From a checkpoint of a small mixture-of-experts model trained on Wikipedia.
Experts: 64 experts in each of 12 layers, a shared expert of 192 neurons.
Training: a variant of SOAP for the experts, 215M tokens, 6574 steps.
Below are experts of layer 7 (counted from 0) of a mixture-of-experts language model. Rows are named up (a neuron's input weights, with its number), down (a neuron's output weights, with its number) and show model dimensions 0-255. Each number is 128 + 32 x the weight over its row's rms, rounded and kept within 0 to 255. Numbers have three digits each.
Before each expert's rows: "raises" lists some tokens whose logits its average output raises strongly, later layers aside; "comes after" lists some tokens at least twice as common just before its tokens as in all text. This comes from a sample of Wikipedia text that the model never trained on. Tokens count by the router's weight.

# expert 48
raises: "ro", "rop", "ment", " Phylum:", " UTC+", " \"a"
comes after: " |", "|", " 0", ";", " /", "′"
up0:166154096162140036084142149156172112097082116089204155149119164051157165099095095156114109084171073132062131078148122090198128146122111137135151120183140120103122088153191132138150060161120159170162070184167097187167149140099135136154149148125101081130090107112104171141151133153135153189101138168157090125124130121152196064132098159179117118158080126157133112083114113109154131130165219083135117108100076133112158135092159133114159094157173077118117102101104136176136165076141063161113146114136146140140090172067115126103110181113125109157113103138114108123103083132139073124174128130165105170142082134089158111137108142116130147131113100143085151078094168161154089119055104108113083071118114116084183158094161125145103147124137095149151070123138140097147142175161123
down0:135157092107116121179133176072099122091160155134113105099111110107071170117160099118151129142097191142138065173152137149057154083130121119148180126070116151118107170085100108124129217105078115139147122152082141097122115138133113215162132177116163159151168137193141099161187095152119069141120106090086158110111131029118141152077094138102111138159131130140161132193139131135103132156085093167135124062161179102162136174100106138107116168137204101151078120157136156131127113119167108105162122095074120083140176111143146133200098135152121106165134096101095115061128175128174167122153085163089158166124121108144110153122131162113162157117120146106177187152146062161123171169099096173143162078120142110153133061102134084133090192134088118081101120121114111150147099141075113
up1:143094162107137145126181073160117118121113142113093154133148112149198133176085099099153114193131069139069155172130146073136097162183137135135175163101078142096123122138138075041131099080120109151087145091100166140133167154095140090134135145131075140141125123137092123123163120184127146113121131125085137077144042137138130161090139089157092174092089122165145145112152131151149119115124160084113094187164106060092100147099156138173153197153130113159093187164119109101084137143106142115111137145139191112174169167108108113117089121139146136150209179187118132174126076138071116072123146111110105088117104084108111170125063134136168143174184092142108089111153145145160140126149197129057178159157147080086121144091119126210146141117165069138109146128143076101169125167145122
down1:089140156114112158164194164122172114117146112160106125197104147163123098133143143099159153064117140120141090183149106121151127123133112119139098108123118095104116196157160117088163079114083117086055154148125176111117120119160167121125117123182188121098162148086127083121082149154130143182134138129095126113098110146093174139081112097163098113218106124155136126114060145156209085154158148153092093133109087145142102136149078132120164098147115173168188152168155158186157136096125101114144110137145135137109082116151188069182119130108133072112119162167158143130143149162160156130123141130169150054052119121166089088141149089051101181138126121092121168088066152110098113158147109139090098088146175202129123125106162157173178166060142184187120143156122107178134127187139114
up2:126148163159136135170174090204183077153112162120079180195114127156190111146090081104116119113095145162142120101129096121167132071096130173146177120126110150106140115151136094153090141143110106101142167143084122167153197146093131166121168086119098169093146099179128164106136121136130082128128098112120148124070186143144168160068129145171161159140115102113166136118110070130154147109144114178139130087194108170127122114096131125199113083126226101140178156144160144103071102153119155128085160166173119161074123143161118129120106225165129143158175117079112149124125161166125137200098107120113200127144106093152110164125132189101157155156177120141149100116142132176215124134120096172091087143121196163101111163125073101151131142120101118080115172090149079094130091118141118
down2:073132115134151211175168083132155134166126152115115132076014084096151178141186160124169086204108134089189177104116188119145183083138066160161106174170176111122162165079062111059132072113150124167189102086109081122127088120068102122122118150137129114139100131074132155131103129164133196164108123135132167134145164154098080160084172111167083096149149138133095138134172151159115133132139172101117128119140103108125137152137149125116117157086146145095174126127102150128137123152072150164154107128190105137169120150116162099109152129110150132123137151103125138171122081115125078091147125137161099116119172085078185180090110108161051129123110052108158157110134143090142131135112144112158164135126140089149122123137149064156197129155119133106111094154097108132174185181171134
up3:108134196106127123143147072174213142070128142136115123186131122071113118148124160163118114064198154135127110128136167141134110097114129088124195144138128102108138107137181089101168120140124111100142113141132169165145138080109158092180196089129127145131196112096159143143134125186129092081091143131131094125171161099135128160159155104145169149107089135184105100076099110188165096105115117147099116065160105119152184170090069127091101097115203137112162127113087113147141130155112135122079099064137112201141087127147114112075104245187143156089141106149098112100089090078069159083155151086132140128088130138203131157170112130123145161155132151135133150110084140179093151114105172133130100132105078136144123145138102162122164128117109124071040143122183129095147180133132117
down3:197126092135126085094117107081162160151122135161120132136085123182138164085110180181073144153085084130153089124078122095154058151168123140051124144132183153142114191121136184152109122123159108122129089071126115163136145121156128138134111120172117075134185122139123134131122129170120159227143135148115206077184156111071105138150144140105156206132156133129102133144131157137108177159088116084166143110137102153131112130116142180122139123156102150129131142121134154111115181068156133146077175122148117134154095135197177113135120110092100141129137145117097133108098175168107082098135137167091174127153132133082112074175144154180073093106094120209138110101182120135137106220137131149141134190170121135121182196144098121179189147174143175171146115179174158112089137094096119

# expert 13
raises: ",", ":", "."
comes after: " the", " |", " The", "|", " New", ";"
up0:117109099049133135158113123120167141043137114141134176108129106139142156139182095158168091112116162096113081133113115135193143177097130133113112152140071123118120092197150098118118124163096138093129125092097113175100151079138184149105088138122124192073096076037144152110096138218182144120094129144130162118147114131142097187125055090149141165132131114173193135086190157112108098101166125097126101142109086110124156120122131130120126095190175103096164144178093151116100111124147126117138161082157190156152109101151113154115109156117139139121152153120166096125152143166087107092169141122074119190126158173192091130078024074134130155161117135163156089082095189145154125177095121188135119158169141126105144082163105129142123158124111102144121136067187140149116099077100092
down0:105139110166158060174143148155097145107172089094105151127123036113100094123129071152148110067108147140076138088166100121119159201120070062111115133107114111140123112155218079119125138076109160109090114136167119168141114139178101168069139168113152139110073153144127112147063098149127140185181120098158118092147147111088205147155102170113168152126170157123078137165137146210155088134169154126159113099119109111138144115158120127104123139117099112147103115116131126143140148096147095138125101121111140126136126119133134138161126136117133131104140116114097126124118109153105105130145149121052100137125100160094187166152052171151202137078180132137167221109113098123100082159132089092111183125137178224127144082119136092144064170102155085176111044095108113174118103174123116
up1:163110090080120118163128109045126163169128157134090101165117127145138097140106103117162091171159113103126163145134137107156110165135182160170145092136106163056128163145124114096048120112063114212115093127152104156117168122086136146168125108114096114187087111127151143145097117114165131087112050089140107155172119158081117142097110120188127126174129146128122083102117082218182101157152140126133142139227124038108150073136070087144153112135172120127102182105052146148146187136098132150090137139114141173157131133080156156095106139091171126142116163109099102098101113132121090151026171129088121193082114087100159135105128107176112152169143112108154107098088183068107125119139135094147125106106154096096100083160150140082178156116116088135113178129160114121120138135119140
down1:131158123158111139133097179137127121121167080105140130157102102153090067130092168139112174192121142074136132130155147143133136162131093107170120084163099140195091129139137180111129179105130173150153144123104121125100178171174117068200119074164126133090153141069164123131079104107164132164095124133132220090116142113118138125076105171128059115132157189168104095178078172174114132093121129115182118132114108115141185126118111140155152090145102093122142136137159121085116145101138150148086153167162116188102076105091148148068131067182120137065141097087126060175140065120178138071092148102149112117156198136118088095103161112169185129126120086162155158156149111110184119118099151139048097108110102159139106135104114086123152177141068129117146125104114127044164101116141071
up2:127140091094116185124107071137133107139151133136145137077117080145113164067111083105135059109175148100134127118077118072123129129137179087104180188163100161080062161092137095135171100116106132157150173139145159158182149157115123148105138087131103147133060046095187110122124118101118146119173162104136105112148116155126058187193165099157185135103117138161121094080136167103173120155139110065096176111114139101121100169079129067138204176090168101119078094089130161110093106155127110071143135177130135163107132082188170110118098144118117188132112121125136184115138132157086120100095153123174154148065124078130117117084100125128132083156137119080100060120133121123116126153082148109135141108133102170108080095117192161172145121086106100088114135102136113157075143075184077
down2:129134128097115143117187190114075110154056138117076127124158098109117137146150147107129085133151097066098145100118135094097107135174112127154107134196124154104147128132245121044143105095109128092123132124113173139062092118115141140161140108172138123071100048127147112120067118095085106164159167089128145084181067142084098142172125142131170168130135109106102097108087099139124182198114105167088101111112148087164128087180166112133146222091120109154093067079106127140104149157131136156097063122114134158118139157131106107082154122142099116133159125080214120188192162089147090103116131068086132153132092134138134179130157067072130151150104143138099088137145100128132120144127141134134145152178112132111113173134148104101113094171152140104171136121115196158076168126172111
up3:136111154090146151078095118121132102138187107165190174177156145113194140163090088169024112125136129085149142164145097148162133125125117124102175163123141126109083140245089135134132147092078144148104120168156121155061165100132130134192155088122129159126138083132135089129172151159121113127123136145097102112134171130129104109139125186106125139149144138122125066089140070151125128108146127067117117152096151090124163165077171124075133067079163157096090121095102073121140168135114136174139139071129170126066083096101140119095106121139097080150157077119158157127134119161113128121101110111126155142128123145141157136099104141131203158105181138152094070084101217176104151108103126156147102134135082168122074104177082090135108176069194120105108121088135147171101186082081169
down3:053167095069123193118137068069128169168159100113079089069105142124134059103082132142136129166144104177104135087066098124185132166240120120156105151169104144142171177215096093150128176114065019102114167111111164156075121138157115108123129160192159063154143146157117193106115098120173141092109123095128108169132075119096095145149159083132155127123116152118123137124161081140117111112098179123152145133141190162150136061159105175160183181168149136171113160147078165128159072132099131174113084081151138111082136119138104120114164159153104156157069159130067126113146124149131108116131131149130163135165115113166122129109086137100175149076111106132164118125133114153100137133158133122119139109089145116152110124127079118178090150178117152141106145086135105121150125151134109

# expert 31
raises: "-", "\n", "|", "enc", " or"
comes after: "\n", " |", ".", " =", "==", " =="
up0:208071093083095134101160201115159099222146140131114122090132131102140142135148113085123129119133054151137105151097145161120128107101102176161100192151082063092095146170165102157129104142154128111078163080108152125149159136144212120115140121114107125123101192184183135159082106129039084066102087100129144141096122088101142099120163100100107120088097122156121091178142069112105136072164170107124122117134121160117131076063119145092113095120110117112138127128126079154155123125115142160139184133158104129096132122171098104163109131163119147133130172134120157158159092092134103083153129174122152168156144128181038137126122118160188099126145130168177134137137090144145108130106095111188104025056131196123083153078154136150146141097136128141131191111091137138167093129104153
down0:122118138102139124088105118142106128159169141138110120159112183154080088124175137105135071111109147134133131085211121137095133104210094207157120153148122142106151059140097153110148092113112132069133158114177137142127135116124190132164119098185156105124157130121135129149156131091048161191163123165092168118142094147098139112093181165150101150117184118110113143115151121100192134106167122136154129167147156168169172134152153085098115185042143188160123134133176172152129093120123137095175161057166103116169181091131115084145096165166144110092091128130131122098136064103150146133132126097139195160191095093166111117112144138198069111048123129156094145126133136147109072134148137137143126159179128149123180140179163094100132189210135074142108154144057110138137090165120142
up1:158129081045166121131149115123140063062080116082175159117097144102113159076124083089140151143125126120041073147132113117136140160136176085064225126112139181139187107184120128113121121123087121091154145136102073151129109207076118111056165180123084119124110088112102061143122138175160133128138165143126129097133160164094110138082124159171147127140111087157117081115133130131121134143148128056086130111111151104074080113125068119143169095126130108104190112187090175146066121105130078115060091125120158110111157175107112108161130180174157123104171119134117101092156145144110114156083184157120089172130114086178119110057099125135120110152162128073122128154132109133107183126137160178062149149143135132190149122164116097100140133128121139127065138151161171129139143087156113
down1:128109125115114132140210057119103059147142140098166100123130175115086149153144136090084133114106129120159117185099096099094159094127105172080172133131149118094119144113089155150096117134113109190087127099096097114147152138099147166107146149083155127079121092048107131161147091160129072137127103105146112103098120085134130164167086114137109165070173099150076106119128144064184103107103104144068102099167128176160061175123107106116133077177199124144085132168172172118144097170136134063150125087136200155136154127164145104169127130204125025180139092129129141147109156105126104102130095131158121113147114184164205133110106096143191112065132134161108127107116139163115102149119078053115144146145118117123088190118092127071148133110093148175187117141152112107134159153076126
up2:134072137128113186128122086103145099161126167098134117159159139144179164095120150135111101131114119116135176179120141146107095119119115122096142204128081164098061080125138087090107114140147122160115175136098122121101169106130173049130205176122081128111090118102101139108121108159193158156103136067116104101139100098097106174153151114157118102145148094119061136107074139115125096061116099132150123171124142085089150124145124136127110164148169083155143158121152116133088127157103097173085119098111124151113074110127134141153152159160149196076180129163155118086174087029110174149163124129168160133158104121068120176117096102067192134100165169139124162086092151157200106105137150119127135106092113095125171073188065131157151077097123106130128191130070134134110220161081139
down2:103144106088140103166122142161112183133060132134071124092152146153112130126138137150150171151107189154142151155104126111121101108127102194171128154084124104100133148155167137117115112143111147219130079163154130150134175089190131179135071110139102212111162110131142167086121091148117068137103188118147113167214116134148121129139099133104129106147176097123165145130169162200131117105173133147087108135115173139119147109159132133151116059149106149159120139117128071107219089165183073099185147129110078102158162177137108154143113167147130153092126097086068163103123161157102142130155175179132064119120118145192052132138118115143153140114145158147084153173124163143141166127129091136162145118134084083109080104061074092115124130110055094085124076086092186155143165143120158
up3:153148113152136191090138115132133116080163163139122132121135178090161112065107159138140070117166169070135115148188098113160099148112110116169149132146138124119190103172097078178193123133087096135090099156149111117093086083142133103064081149096123166085087148180108178097147078116051138152111142181108143146192166067119093145136101201150084130093083114153111083132116077112164116110134134074172100135133192109145118118121101078147095160097140157120090126137071106153154118056102137157098160116152125144168169142105116148122097147084080152135119079141108142129138178071140162093110155143144121092141047133114061110124033179178166088102136174133165129115126103118127118139124129164111103138115126136168160151119167159158084129069123131119140184145113109050107149119076157
down3:164104153143111135085121120111145175110118143137089162159165140186107118114177087142136174167138070142127146088151109171087084089080131082118089066158105144195090115069109176127090121115131118094123125091130151119135176045129133115107105191203158099137186102156115117141124160115137196113110147115192125142152151134162143134109140162092171147068174112133150119101094153157150139106142099159108029081087132176152134103121108171103175149033179145105135116127051116122142072112118091119120114104126096120152082105044153141120152082155135081179097119132131147095115176106103114155122059133155127155126148113132085094146120119099139128176093166115098093166136094097142113121103181099109154173134125082158116118099133067139129142102161118081161132215164138148109090114193154

# expert 2
raises: " number", " result", "ux", " few", " range", "ided"
comes after: " of", " in", " as", " is", " to", " for"
up0:117144153087189164097093139040165086155122098121163129123148152162182112041083140156125090099053129118170103124091157192119150155133097126075164128112147217113143131176073083118089083098083119091134175068122130134145181144104119124121164112160090120113075097090185110130111135095130126125132119120112156218174144134098115133154106141166100116144111143134162117137138166129121119130127086106110081168134132081191143164151128176142115146078192109140126109114106126063098156177169194184117185119195139162119130078136094109120094160120127187116137123132150192113130130148143060161139137074141131115085120137142107165166119121133173110090175094158101070096130111120161075147101134109066144158154151120091104127195128119112081067099082145142086151132129099137113172154126137
down0:103122090147102153113122136154158131087085184071094151110097109152120048104088154098166160056132105108092157108155129193120109155138152167169084154109138133096074183122097084123087052182102162135155129208139099112136094075183142161097151144146123116156132153127144055098097129209170104184095171156125188114133062166114078073141093092102104172106173129119162139070163099152131067112123167072101189136110062151134128085167184128164040175091148138167207128104142136138151166153117115179133089108143134116098124117179134115053100116121110119084090146157095169142125158104171137081098096132125122130128123132131150089095109133135156139108103077111134118102114099135116096146154120145120113107078109110142132145077127154137113152179129123140140119142158135146081114109170153
up1:159160136164160141188193093124070121146154106137133123162145134130132109162129092187154120113135156126105126107140176103123102151117117143115122145120153117128198147165112154117096143095126244109220152158136201184158135143077168125092133157065114102141083172151120128124081192087113059140104120165145135104143086133119093102124152165124083126113140129108135150179118137114068134089163143144110102139203173175092149153132100115151148150153123104105090102194157096153057140119185134192123135095182143151150117120072159075121153140159138085134096134118168142102108165052106112114072127176112071117110117127167090095108111097081120078129134161152115149111095143128140145136082174143141123152124173157183121093191136160140132174109136110120160157075155096184061170128079168
down1:105109128153136153174115135149154161155123118097143127183144130173128144125138162102052126174123159089042152088122144116186150135122083123096171096118173129154138152128118176168116183117094095106164148182098100130183180048212110105090101142180131089122107184166107170144163110091153122123090118128171105122176178112142126100159123174089170151103153124137103158208149178198085099128103143143178121117137075127102119102117159132137102108109126139081171100132154104166125094135129072110165175170139159133154156140121212112143159091151150146203066113140117066122101131120083141133126072129178135126148113137135132104136112175131108092126144119094094146193148128084095090079105101080152146156075090097161160169098175117102162114110159181175157107128170136169073151104101101
up2:125162199081191114153093120092095138088155163149136089170088093043120158101168124166185148071086169134078081165150107149109111119075177152156123166118154136135123179129100143125077121163112163135154124086150182198142157113101087161106186068098107141128080073125115099094084151177130140145131140152098145102153143084141159118151144045114145143114112109155169034076125123073146077105124159155142086119128155114112140164097140127141131125141102076151152089131140138229107145113120149147089171162132130135104178109103128129139108193154110126128167085171114185125097088129057113101141148120131143149142110167136099138139108144134125165145141083171164066123071091085107057170087201117121111133100086125136101100149118117086104151117163134130111154077154155119141120149097175
down2:092138121129115115095140134110127110098136143095066134126077143091172092126064147091143169110156094136124147125169172112132056134181081164100083172137124123061081104154087066119166114117070156184132135084130107066085154131158130115198103128153115090098119151137166145154107107118168139094188144147181156122101166152126172142166137143140074215067136113114100130098097155050164141119121107144130144176099122140143139162139167092139115096117150135072118151117152089116133155077106101176066096098152204136169149153106084149165156141136122145083180129097058083159134139102173104148193153115173095103070118141116156139154170091135119181139108189112109093155136190112140093132108067114104155155077100059149104131100086106110167098119060142145153133158091135127113114132109162
up3:062105172137118127123084108169165097117143184093149117167170104155130147132082082133126127105145159102091141189169144126153109128091158142126131146144114142128121125081101177155123156108164156110129153079090145095108109134057162137186186105132126135086131120124160074149162108129117084129061164122155149054125133125120072165117161134129125078138116125086143159115170044144071145115105100101115118165129071119112177085073114133154192108111148073135105116148089096133090167154155090097096110135167143178083141161127089096114139147099167101132098095152170152078151078128125100129096078121127148172093085111126083159151080119103102126169128042166154113074117114174140115095140061059125141138056163185177146086117123132137127085162088119071100161072142125190101168187138164
down3:096128080142084190110142097105155118115174094128119130137132112135087087136134141118077097107177167109087151135080111129153097129151128161142146125134171157086115135114037115123120147134089121099102109147153101152093135153156204141107162153108107166080152141112161138177090135124108121124090093143121140181146123128124098151117089109113092190149128132130102169152092113131133118066154155171168130118094090145126121150080130090201079123178122072126118110190062161064054116150090101081132175134164128078126230100074151111130114101163088092155107131160136085080112148116171176120129124127113093142105166111127115100139112152149191101100130121115146189094166154131178077123096185095130027114139191118094179102146066101094100140152083097087191098119124150165069095129119132

# expert 26
raises: "-", "=", "Personal"
comes after: "\n", " |", ".", " =", " ==", "=="
up0:154075167086152168118132079104160119137110123115170117181114168129168165117114144140159162137141079086057149074123150176120145138092115160141168098140111142089131117168115124086162120116193171111153168091100102171198146137090184127120176077122160162139119107086071071165117168138127101100090136156130125057115124129158163127113139178196127090112100129135175158084116115087175108106151159066071146139159097106115128089144103114128164093131194088113093135176074177144069227093175060120086127134112209167100097172140110090097092161133121180111150166201163187124142160064115073091113118086155110121124139144144119162089110081129142183116102077114109116126136151093149155103129158098122159126082145162146164098144132089139136115141132096084093123128114131130141144121144139
down0:153141088185115182118209188165073172137167151158146120095148059121094137116143168162097146056125096145153185194108117124195205104145108055119089127148133110169108199108118153104130112175141143104136115132145118151118107136164193143166159165065145150119140081099094112080120138117127121084121114155082097111145137087116137135111159127130141136163162133145136134210156169142133107140135108114127124073143122163140101114094129111126134174134068064152107094162162066135169152104158160107119157108129101134118201113078120129191182151151178138143096117115109177150110127182101174171124185178127141107163156187068159115104165105084157138109110099141146178172152095084151137128137114132167150128120082086142118137100154114080150130150198132143129189096121183105137154186129084
up1:121120090132108139113145136160142132148139211141161142117111087115158104174080137072136121127127120122093141151116128101142107132106163130138145158221096115057075148167135101096107096115107161106191171111123133169068163126049162130162122113158096136118123115059175085113119155140132140100064149107141176118115140186094078126117124069143101138101146144110156159067109101176111125109088155026133055096151106118089153154097104113125118117100138083103102169146117151106118134077119140145142123110132137144100108147117121163113127178143145131131163172149112161099125067076141165156117221138166161144146086101173115130122092158133166178121193182136156111114108175125146086106075164153093158156097158126156076065135115144160185122101082167174116234114188099110145141128137168
down1:080050192088105123173142138147126104138104058119129133185138201136145106136146176145119173132078155126120142128190120151168112122116103136156174050120109126166155101093170152111131102217048135153127119123121151127153212122147132167108130131099130113131107135170121085168197150156124147119112126169107094145122111136145104162182117131151100162098114159108145138134150159191120126087102118149190123144138117104122088129192174132137157128157090123080054096103100172146108158125103174128135120094154126178079101119112094166120171104121129132103114123116115076085140141135019072127142130153100071128128074063152105118131148153166153128138116076161118164143187107126103109131045165170112102134156100205166133100124155139066118109097163109178128201158126120150111154119132176
up2:079068116119155119170160144068159122101104115152151142182084135142170124135152109158135116111138122088135102128167149118122087133107137076096164150108113095069128062156164090160111119126089134108165173153107160197120177109142120134128102046143076144107091088104169150199149152081158128157174154115146095093125144143090100135081149146181092123105095190131094122075139142166091160080112048076107158097124135131034168133113109108105149153153152134064131094186133147166112138097138097103134110176144130143058114151118128159098084154140134123150175163144154128136140119108135107142123164077138212141163080150160091109131076183046096074133136128137128121096190134140144096161059115150159136131136126146119070126161142117139128147083171089107045130091103146095099152066134147
down2:096120146120109089135075159170123155134094125139082213105142131183115114159181072140124150126099188108131140105148122143083102135180126110162116122083121102140135153113143174150113160119125132153105109134200124181102164078100125150096089146063118119151124165106152093123115137052143113105148091138084152129151148111109137113151131160120183135150186133095102123098098140121077148139067122121142185137178109122088140176137125121158139104054215086152171112093100127184139113152145179080138170182100157158120114140149106173126083111102120155108070138159130083127110091210129146086159052073125171081134055135135137126107176085122139140129099117175115140137173124135126148078158196167145071105138151078194137132132130121160115114173086130103141154130108051166155090052115174
up3:094095112145117151159087117114114094123061204096119085131183153110144102170135120123097161191094106126118045149091144120164126132088153137118165117089107176120113161059197150192144121142188144149124124139115102167098189141151113126047150135108134142091178154059094140130153177125159179066129130115146136074140169098183164095132155120159134067119130141144147117112163190068158126113124099098183117146127103108151132141164153117162153136149148115113102154117104083106064179136088155137111063130094167144107121122114131107094105168135134173149131103098074093125156125139148154118091115126103162123122137153102173113051183141125076130133139026081165205171144124165147089098096160119128168122148171130087083071130191182123080092153100133108130144119147169125106114127154135
down3:143171135104052083088161139056052148092133140136122085138081105126105139111074138145125156108160180171115158108125161095190154129106118118090078086094096057159118147069168113190171136111150170146084166116123155197080117113192090099177154129130125144149122115077086107134100140133141095100139094212141055141154140113105163097090086144132120134109128053111067161121123117135119107148116106086141158107140137129162059149116093126096207123154169149136116131113162119110057093064113103118123087091089098127092106090055174074216150114100144089109136120125110148144089139131126137112146094135162143087160114145119133085164188106096100131067106104143109132115173083104117071099141143119114112127077115119151108125084104106126087107098123139145080139107105082085143142168122147

# expert 21
raises: "und", "reg", "rat"
comes after: "\n", "-", ".", "==", "M", " \""
up0:102114138152142144117150123201135095164113097179128089145188135130136133146133114081046073154158144148136120172135154112109123064121144101103124106155193131122054122083140077100042113076110135116158095141147124146113158071139083131127113193128146170128161159136152106132099118106149115112146139086164060130179119154139123102071132139103094123120075158080123075088087108166131136168114106118105126092119136081159139064156113108128139056130170073154163077121067127132105140099068102131165093063108117111077092098142178073127164154151124095072143165091122163116134146142140135099095118094077176106122123106039156093113127073117051130140121101115150155099101152143096150095132190127120209096094067139117114136158129118121150103134123116125156137102128099235111155109110113
down0:102164097130150089146144224215134167152139136152140163081166125145094116113128068162081107219118155124085175146140242157166099111069112143121120085181175112050115133112178122060104130161180135134121119135125147135089167106166194146188138143159141116164168191150133149182166110139150158149119153142174141130133121140139185107108074127169068154172142180111148140102137121133143113161063117120103098124084114211185132121193109133083170098170107150077147113138138147116095182122134091153142133107134172132160117160069114103072132141119107119135099187128137188162115162130087124122127130082143148130160147150122158106174149132152120064155098112122110133123160149109089141128163128188186149120109086117128121111140153128147117104126122132112103071122107127200124104119143144
up1:100118115127121067065111120119140088136173121095165138131106096161160151101111108142136077128172178145120185151087106133139135091069123128081084159066077137071114079122115161086118175068090112126129095119194118171098101126132113125117098099162177140110172124175116128186096089201152110101180168079122167144155120134151101103146108218144087150078075116095156143143134168150100175137148117161126120158186159125165123154122090132112099081140126096102089052139107070140115142112082136114207129118139157110183119077138152113118152113165123158119139155138105142076166081074162065156166124113113169140153128129170091142100105198122160095172155151128118110121108148158131163089196112106086198143135064136099176163144128154151142067103090139104120126079077180131103115133106129
down1:140114128057145125104000116138098180174140128079140080092092101117120152134181150114174152135119064161118154189172158135148211137098139062132116148126101170180161134178110150134157126164164109118131105121153140128107050087115115123150126109130172133107106100145120148156089099185108180105091118154141127111127101143121063160109136157084167126201151124094115147116147162142136135146078171123150110118171091194162114129153142113115152156146133116186058089128167156082123130107142127130149146103117141109154090130085099181169150135101146123098134143165062119111115153109146170137124037130118124136168114116150090174109111113068099187111150150200153103124133106114214102156157095158117116161091117135127110081157135157162111060129092115129105167136165094182154129171164063
up2:164140116157160116152142120153129103124125117102142123112125053104130147180162169057090129122156090121157088159137133081148131085153148173049146186110080142110178140096199155135139137088162130097122141159125120192115146093113075068104151174134098153130111157171155146182109184119168109186123171071069110133093104183102120135174178140119092108109151102171088130074170101072137118185173136132143072150124145136152142119125091135142111092114187119148088141097131148137165150114134156036130052179155131157153117126167104152159178088117147132111133172183127159123135099096145092100102149130163061106174133206135062165088149171116124131104104118131127170127140191133177136134109148138085163102132091152148153129168140111137089114079150143065121155122084166176119106069104091
down2:152160165154095132134110169125117065152197135067115089173121154169103108145153151088187105129106144149131158150152132096168134082220072157120136210127105134177181136114104111129153102170162173108131205112060126131122078163140118112143131135158117169164126146118086110152132128096169130144124124158110128069098091126152149162086119156106177110117159116115105164178146217139150123138155121069130084068097178160087113117121108090172101176095154173223114083168136110107154121108119205126121107106100142126123094127173074100103184122118139160117132138091094187109118166094169109087070125123114110147187184141131114144092107120116099097121110114161083120099146128132133118112125102117117155145081062088154125134115073083104156181124149191141143135056114154148124081147097085
up3:165110124134189150169126130187124090106159099190143165121106128154101092050095029134085109122113160103110075094122067153045103116079097110142130167131119144096148120111135113105146155052094094113188198124169162191133144098175136099139119144122156091096127137045123068125138191177097134173118162123114121131151122113128125191119168149137119140159168089074133109098118075115134137107127184099129129142145158103138148128139160143135094124168082116146116095088070206131123123103121156111187093153112128125109175090101138123110072098143165169137070158168135112115146072114114144141096070118124119169162100195150076143124106103147110123134162166082127135132138181167151144082138114120094162084127142076182136159096199067101102117133140117132110121088158166187117129173107135
down3:116129161095193111103160137117126086152147145126099132141094144183104105099145101162145085162138103108076136111093128098135081090135087063171099126114155149099126163114106082074181114082140080124126126111127157138124109118135080167124068104118152137146081145127121153154130144104190132110086216139107096121119153130093125108091095068075170084164133111137115149089133033148087183115152170136140128132138121076224106151156171147119142085101137189162127159149083173157105115162119096141199128157138109182126144114143085179085123085139102078120052150156102130144138062146064129130124127096129151143171178120105106129117063084141102082132109151081078156158132146138123181127159118153139176122211066125125119149127105112092154098198078137145136074110177135104085098126150146